config.yaml
n_experts: 128
routed_scale: 2.0
balance_bias: false
lr_router: 0.000334
norm_place: "pre"
rope_base: 1180.0
attn_scale: 0.125
init_std_down: 0.0
lr_head: 0.0078
Below are experts of layer 5 (counted from 0) of a mixture-of-experts language model. Rows are named router (the router's row for the expert), up (a neuron's input weights, with its number) and show model dimensions 0-159. Each number is 128 + 32 x the weight over its row's rms, rounded and kept within 0 to 255.
After each expert's rows: a language model's description of what the expert responds to. This comes from a sample of Wikipedia text that the model never trained on.

# expert 3
router [174 111 102 121 129 106 136 151 152 119 125 128 112 140 100 155 145 161 140 106 113 114 161 154  90  76 169 132 144  98 142 143 165 107 143 113 111 133 143 137 104  91 181 144 110  93 177 134 158 144 148  93  73 128 210 130 121  86 159 111 114 105 115 148 127 140 141  99  96 135 145 163 161 135 158 189 144  85 134 151  76 178 133 153 171 116 162 129 112  82 187 194  99 133  98  56 134 114 104 184 181 120  81 143 163 121 174 110  58 184 142 142 174 104 186 141 155 186 152 184  77 218 132 131 147  90 134 112  85 141 119 160  78 144  95 158 139 151 109 146 165  93 125 141 122 111  60 148 114 135 156 181 168  93 102 142 124 113 167 188]
up0 [153 108 136 172 147 113 152 118 161 115 128  52 157 125 105 106 125 143 132 183 120 141 156 103 108  79 143 211 121  60  90 169  86 118 181 156 123 115 119 123 111 155  62 103 174  79 175 113 132 136  65  92  95 129 141  76 169 145 163 171 152 156 107  96 157 138 114 120 111 146 122 134 140  90 127 149  88 139 144 135 137 163  40 124  67 148 122  80  35  91 133 158  76 124 113 108 124  84 111 146 158  95  90 161 156 124 138 105  86 135 118  98 133  98 104 202 103 143 138 131 112 181 140 154 184 103 165 149 123 125 169 160  80  84  64 118 115 145 123 150 148 158 102 114 159 125 136 167 126 175 170 139 168 117 117 139 115  76 127 170]
Description: Short vowel-heavy pieces inside names, foreign or transliterated words and years, such as Gao, Gov in Govia, 0 in 2018.

# expert 63
router [158 179 148 157  89 127 149 160 118 122 141 143 182 147 132 143 162  51 112 162 115 143 155 128  85 102 158 151 135 135  75 119 172  73  83 129  62 138 129 145 117  99 108 142 151  50 102 152 163 154  97  94 118  84 174  69 137  73 133 131 106 145 146 135  93  79 100 119 140 104 152 158 149 121 110 166 166 150 121 170 123 175  94 140 139 107 107  93 147 122 132 135 124  90 124  84 105 133 160 165 143 184  97  68 102 116 135 151 117 175 189 157 126  67 180 127 125 200 126 149 113 136 179 134 115 174  59  95  98  79  98 155 152 112 158 133 135 163 104  94 153 105 125 210  84 119 102 113 158 132 113 108 167 111  65  92 135 145 141 191]
up0 [153  83 150 111 139 119 112 197 134 118 122 111 130  99 103 149 112 180 123 143 154 141 108 100 144  93 144 130 139 116 132 170  90 136 109 122  75 114 126 142 148 149 145 154 133 103 110 154 154 110  82 111 100 146 111 127 152 145 160  96 131 150 209 107  95 128 148 210  91 201 113  98  97  66 170 100  80  65 153 120 130  92 123 133 138  86 161 119  72 181 155 203 128 192 165 114 118 108 105 181 156  98  83 108 147 176  66 112  89 163 141 131 133 126  75  86 163 111 117 130  64 122 123 145 150 138  70 170 158 115 119 149 142 147 104 162 105  60 147  36 117 111 161 163 173 118 149 175 149 119 161 149 126 103 102 183 130 136 100 156]
Description: Nouns after the, of or in, such as son, father, daughter, Sir, month names like December, and first names like Roger.

# expert 47
router [139 185 106 179 116  94 144 142 128 183 121 150 164 123  95 155 180  76 174 160 118 113  99 125 114 162 112 147  67 121 113 178  89 140 216 111 107 124 147 162  83  82 128 197 155 102 139 136 178 146 117 111 173 123 200 104 149  70 155 129 138 139 173 113 101 112 191 107 129 131 131 171 118  83 169 121 100 113 126 138  80 151 158 117 103 158 130 140 142 108 144 100  79 117  73  64 119 123  86 160 141 155 121 103 126  73 152 133 121 176 164  90  99 104  88 159 158 141 131 184 107 175 133 143 133 118 123 103 130  70  41 165  80 127 159 137 116 175  89 112 125  85  98 169 154 122 113 140 165 105  89 148 155  98  90 145 166 116 158 170]
up0 [137 125  66 159 152 140 123  96 106 133 115 142 129 204 144 135 126 125 144 152  75 174 133 120 102 137  64  75 165 129  83 177 174 141 156  89 181 133  85 112 138 143  99 158 127  76 146  99 128 156 117  65 117  96 160 114 141  89 104 182 129 143 134 132 146 129 131 155 118  99 142 124 137 131 195 120 135 113  84 122  69 179 143 151 149 130  80 152 147 123 135 165 128 178  87 101  68 109 116  75 184 134 132 167 161 158 180 134 117 137 149 176 145  74 139  92 111 102 108 183  82 200  96 168 121 125 119  98 160 174 106  84 114 101 142 113 101 134 157 165 108 112  54 122 101 171 128 207 101 106 144 125 166 104  91  95  86 175 179 130]
Description: Two-letter pieces inside words before suffixes like -ation or -ia, such as Comput-at-ion, rel-at-able, Mag-n-olia, contin, opportun.

# expert 17
router [140 168 154 143  98 129 119 169 124 183 102 165 170 106 144 158 171 124 149 153 135 190 161 161  62 115 147 110 142  88 157 120 140 165  79 151 125 216 173 165 119  78 127 148 141 137 122 182 134 119 117  86 146 105 112  58  79  83 133 101 105 122 194  52 100  95 125 163 122 115 111 182 103 101 148 161 181 157 122 155  99 159  97 155 141 161 118  72 109 113 138 182 121 114 100  84 101 134 135 166  98 125  74  46 116 112  70 145  98 158 159 186 117  98 159 156 114 186 141 184 139 154 164 155  55 131  99 153 120  82 146 137 128 166 113 157 140 149 123 123 114 144 113 150 133 101  95 114 141 174 125 127 166 108 119 134 127 147 120 186]
up0 [ 72 186 151 149 130 147 138 111 134  88 151 101  93 148 132 175 101 156 142 104 161 109 165 132 107  73 166 123 148 143 157 102 118  53 102 104 104 135 109 140 104 135 121 120 127 100 100 163 202 142 123 133 109 125 141 122 148 120 141  71 189 148 121 173 154 166  71 160 117  71 156 104 177 147 111 189 125 153 130  99  86 110 140 148 210 122 147 140 139 123 131  78  76 126 116 132 195 121 147 157 117 147 133 105 123 111 152 104 105 158 163 104 201  65 113 134 191  94 145 180 140 181 140 138 105 148 105 166 108 119 163 140 207 169  92 136 115 137 158 113 211 162  83 200 117  87  77 160 169 144 107 144 172 115 133 127 129 120 122 100]
Description: Country, nationality and city names and their final pieces, such as United States, American, York, Afghan-istan, Pakistan, Harris-burg.

# expert 13
router [173 130 122  88 123 161 125 150 149 137 138 150 121 125 106 115 147 137 100 155  87 165 134 128 114 112 127 155 111  87 127 158 150 141 175 129  70 151 130 113 117  92 162 187 131 120 162 170 166 154 135 108  99  92 250 131 123 153 138 160 141 125 171 139  76 110  76 168 155  92 134 144  93  89 127 168  96 120 137 130  76 133  90  94 151 133 177  86  91 120 139  96  91 116  73  59  93  79 130 179 126 142 109 171 135 142 117 183  73 138 178 108 189 161 162 153 158 128 125 191 114 106 160  96 143  96  83  84 164 166 113  94 106 158 140 156 174 110 186  89 132  99 123 125  56 140  96 158 123 106 127 152 182  83  84 125 133 132  96 181]
up0 [150 139  53 113 155  99 122 140 144 169 115 115 148 152 105 172 140  98 113 143  50 193 146 116 134 137  53 124  98 133  77 122 150 167 122  95  89 116  80  94  69 110 132 208  65 153 192 151 117 167  81 189  69 100 205  90 135 121 131 139 200 142 123 152 139 107  85 155 149 140 159 133 128 123 145 155  85 109 152 121  92 136 107 159 130  90 118 164 117 103 177 123 176 123 110 101 108 110 143  83 176 117 121 142 120 106  59 111 105 131 152 132 133  99  89 135 182  86 101 156  74 193 138 170  97 145 167 147 127 146 109 130 145 137 151 128  79 130  84 116 113 135 129 169 143  75  86  99 165 129 165 139 107 141 144 140 137 127 189 133]
Description: The 0 or 9 right after a leading 2 or 1 in years such as 2016 or 1994, and word-ending pieces like ind, eek, ick.

# expert 61
router [108 153 112 141  48 104 149  91 137 109 142 179 192 114 116  83 136 100  95 163 162 151 170  84 146  99 193 119 154 111  93 129 158 167 143 173 102 121 193 159 119 125  89 151 164 111  95 157 123 125 123 112 154  87 162 131  99 135 137 102  68 156 156 134  91  63 115 126 174 110 137 164 130 107 159 140  79 108 140 193 130 161  85 173 132 128  80 127 115 121 106 169 116 149 115  99 100 122 102 172 137 133  98 127 140 142  78 158  83 140 123  75 109 149 154 163 164 159  76 212  90 146 164 146 148 112  68 122 134 128 131 145  83 178 134 167  97 134 173 114 161  79  90 164 123 102  73 143 129 136 175 186 177  69 116  85  83 120 126 124]
up0 [140 144 158 142 155 112 139  66 156 112  91 123 179 117 120 138 134 132  66 177 127 182  53 106  69  91 103 128 112 106 140 104 123  94 117 177 174 179 153 149 164 139 197 108 108  85  98 125  86 153 115 125 171  61 141  75 135 113 142 132 110 141 162  98 112 105  38 116 151 143  98 163  81  99 171 141 125 153 126  91 124 117 199 129 151 110 175 124 158 130 115 120 121 127 162 121 127 144 169 150  99  73 119  79  46 116 176 103 143 158 133 138  86 155 127 159 153 132 113 161 133 174 225  95 116  95 126 142 139 153 116 170  79 151 125  95 165  96 141 119 139 147 153  80  44 111 174 111 153 138 139 150 159 134 143 115 159 111 127 151]
Description: Labels and headings in infoboxes and section titles, such as Genus, Preceded by, Time zone, Managerial career, Ordination, and closing ==.

# expert 11
router [153 115 148 196 119  95 154 113 181 106 173 163 191 160  98 135 171 119 127 162 157 153  96 123 132  99 139 118 152 116  81 147 142  93 167 145  90 110 150 113 164 111 138 160  96 128 143 144  94 170 190 100 149  97 119  95  78 141 122 165 148 151 147  46 129  76 107 173 135 189 129 171 125  98 168 139 162 119 130 143 120 137  71 186 164 156 100 119 112 158 104 138 141  95  72  48  86  96 122 138 150 180  75 135 127 130  95  80  58 149 136 102 126 119 137 110  83 147 168 168  89 160 142 198 144 163  81 188  79 164 131 130 135 133  85 172 138 123 182 119 134  74 151 139 134  84 118 160 146 101  98 142 118 106 131 136  98 100 178 136]
up0 [134  88 164 127  78 155 163  98 160 135 130 140 192 138 144 198 127 124 143 135 132  13 161 113  98 104 165  94 104  90  97 138 105 172 170  86 119  93 165 129  90 191 163 188 118 123 144 172 200 141 142 133 140 165 136 167 165 119 147  81 123 113 150  94 113 140  89 106 108 117 193  93 130 113  88 159 131 154 131 156 123 138 107 146 146  78 159 109  94  95 162  96 147 115 110 103  81  82 148 147 125 148 105 142  94 135  65 127 116 127 156 174 122  98 100 143 156 104 135 182  83 129 153  95 129 142 151  95 189 151 155 164 169 139  71  88 122 137 182  95 168 132 110 137 171 126  89 159 112 110 150  96 148 108 144 166  74 101 157 199]
Description: Modal and main verbs or nouns right after subjects or modifiers in prose, such as would, could, helped, used, services, rights.

# expert 27
router [144 135 139 146 133 126 126 152 127 156 195 147 170 102 100 119 184 136 112 145 173 200 143 106 115 109 140 131 161 115 129 209 163  69 197 100 167 139 142 115 113  84 133 181 108  90 135 176 118 119 118 106 184 122 154 119 112 112 196 135 134 160 165  80  96 140  93 170  92 130 137 153 122 107 159 173 104 102  97 196 143 107  64 167 163 170  86 120  89 161 155 151 105 119 125  94  98  76 132 173  87 174  76 129 150 158 178  80  32 196 145  98 133  96 132 156 118 161 145 139 147 165 151 134 117 126  61 108  85 159 150  83 116 135 113 157 115 147 140  86  93  91 139 110 127 119 135 159 160  90 137 129 137 159 114 118 134 111 177 141]
up0 [124 142 152 242 127 109  81 160 149 116 135 152 126 209 164 103 155 128 125 182 142 169 117 103  77  90 173 151 135 121  86 140 136  93 111 106 134 112  81  95 144  80 154 126 135 113 126  91 134  71 153  74 148  86 135 107 143 195 134  96 183 104 121 107 101 149 148 126  73 179 178 100 130 115 158 219 143 154  95 103 155 137 124 148 130 109 144 125  80 139 177 151 128 129 117 124 118  95 157 120 145 149 167  86 125 145 164 183  67 177 157 119 112 145 151 139 118 134 135 127 126 185  99 171 109 157 104  92 144 107  82  79 110 144 144 149 110  92  98 127  73  73 161 133  72 122 103 112 128  67  62 153 171 102 119 114 136 150 115  94]
Description: Main verbs after subjects or auxiliaries in narrative and credits, such as took, brought, won, composed, transferred, Written by.

# expert 32
router [162 161 108 105 124 129 134 182 163 205 125 149 164 146 117 118 146 109 117 184  91 151  92 149 136  39 126 166 148 126 111 218 182  71 157  70 114 160 134 142 139  96 123 148 105 118 124 102  92 121 145  81 134 107 146 129 123 101 135  91 110 142 161 114  94 107 132 142 183 161 120 197 127 110  98 155 167 127 108 149 102 181  89 137 124 139 109  95 129 126 119 158 107  63 133  96 110  78 139 209 136 121 146  73 147 119 131 153 105 156 183 112 138  96  96 164 144 131 179 209 140 117 158 140 158 143 149 119 109 114  71 173  70 115 117 155  90 134 139 131 174  57 143 120 102 126  82 159  93 191 101 166 142 133 167 132  99  85 166 124]
up0 [177 193 131 141  90 179  83 154 147 146 113 155 147 136 169 100 151  90 155 119 106 144  84  86 183 103 129 109  64  86 132 134 138 158 119 157 101 113 165 127 104 108  83 140 122 107 138 137 121 102  91 113  98 144 200  77 135  61 107 118 132 176 100 143 144 182 132 154 177 145 224 154  99 127 110 196 127  77 101 144 152 135 141 109  98 123 148 126  81 115 136 106 108 134 136 114 162  85 153 165 177 119 112  71  96 137 154 204 140 124 151  90 153 104  85 121 112 101  94 146 159  31 174  98 138 132 145  98 111  77 176 100 123 133 149 146 101  86 124 130 109 127  95 216  82 142 133 170  85 138 149 134 127 119 107  85 148 129 141 146]
Description: Commas, "and", & and | table separators between names or items, especially linking two people's names, as in "Charlene Choi and Gillian Chung".

# expert 57
router [176 148 112 148 145 116 148 141 107 135 145 145 112 140 133 103 191 118 120 192 105 112 136 102  71  84 100 159 114 107 102 157 124 132 181 100  94 155 122 113 129  95 116 180 118  90 136 130 152  90 181  93 131 127 231 142 138 118 172 125 140 118 155 110  71 124  87 159 147 101 129 153 107 106 116 230 151 120 113  83 112 171  58 155 155 135 186 119  74 142 140  78 138  97 127  58 111  97 133 185 122 159 119 136 117 167 127 134  87 150 160 122 127 146  89  83 151 185  84 184  96 121 145 100 106  79  99  93 165 132 104 143 118 145 181 154 101 141 114 119  88  67 105 157 154 117 125 156 145 121 156 169 136  50 155 123 188 100 155 135]
up0 [117  95  80 130 130 124 136 163 140 107  96 142 159 204 119 107 137 113 146 160 113 103 120  66 126 131 111 163 143  96 123 127 140 161 143 189  92 143  88 131 139 132 158 157 148 134 117 101 119 178 118 137 161 134 179 128 137 201 123 114 180 113 116  44 118 167 152 130 181 104 161 147  69  79 119 157  44 131 129 103 179 134 141 141 165 147 154 174 158 105 142 106  85  86 109 118 121  80 117 137 112 149 131  94 200 179 123 114 135 100 172 174  87 113 106  95 134 162 101 197 148  83 142 102 158  91 104 125 153 138 121 140 142 166 128 194 174  77 169  64 159  78  51 162 110 144 115  75 106 139 157 120 134 113 121  90 161 147 133 174]
Description: Inner pieces following an initial consonant, often S or s, such as m in Smile and small, ul, econd, earch, plus 9 in years.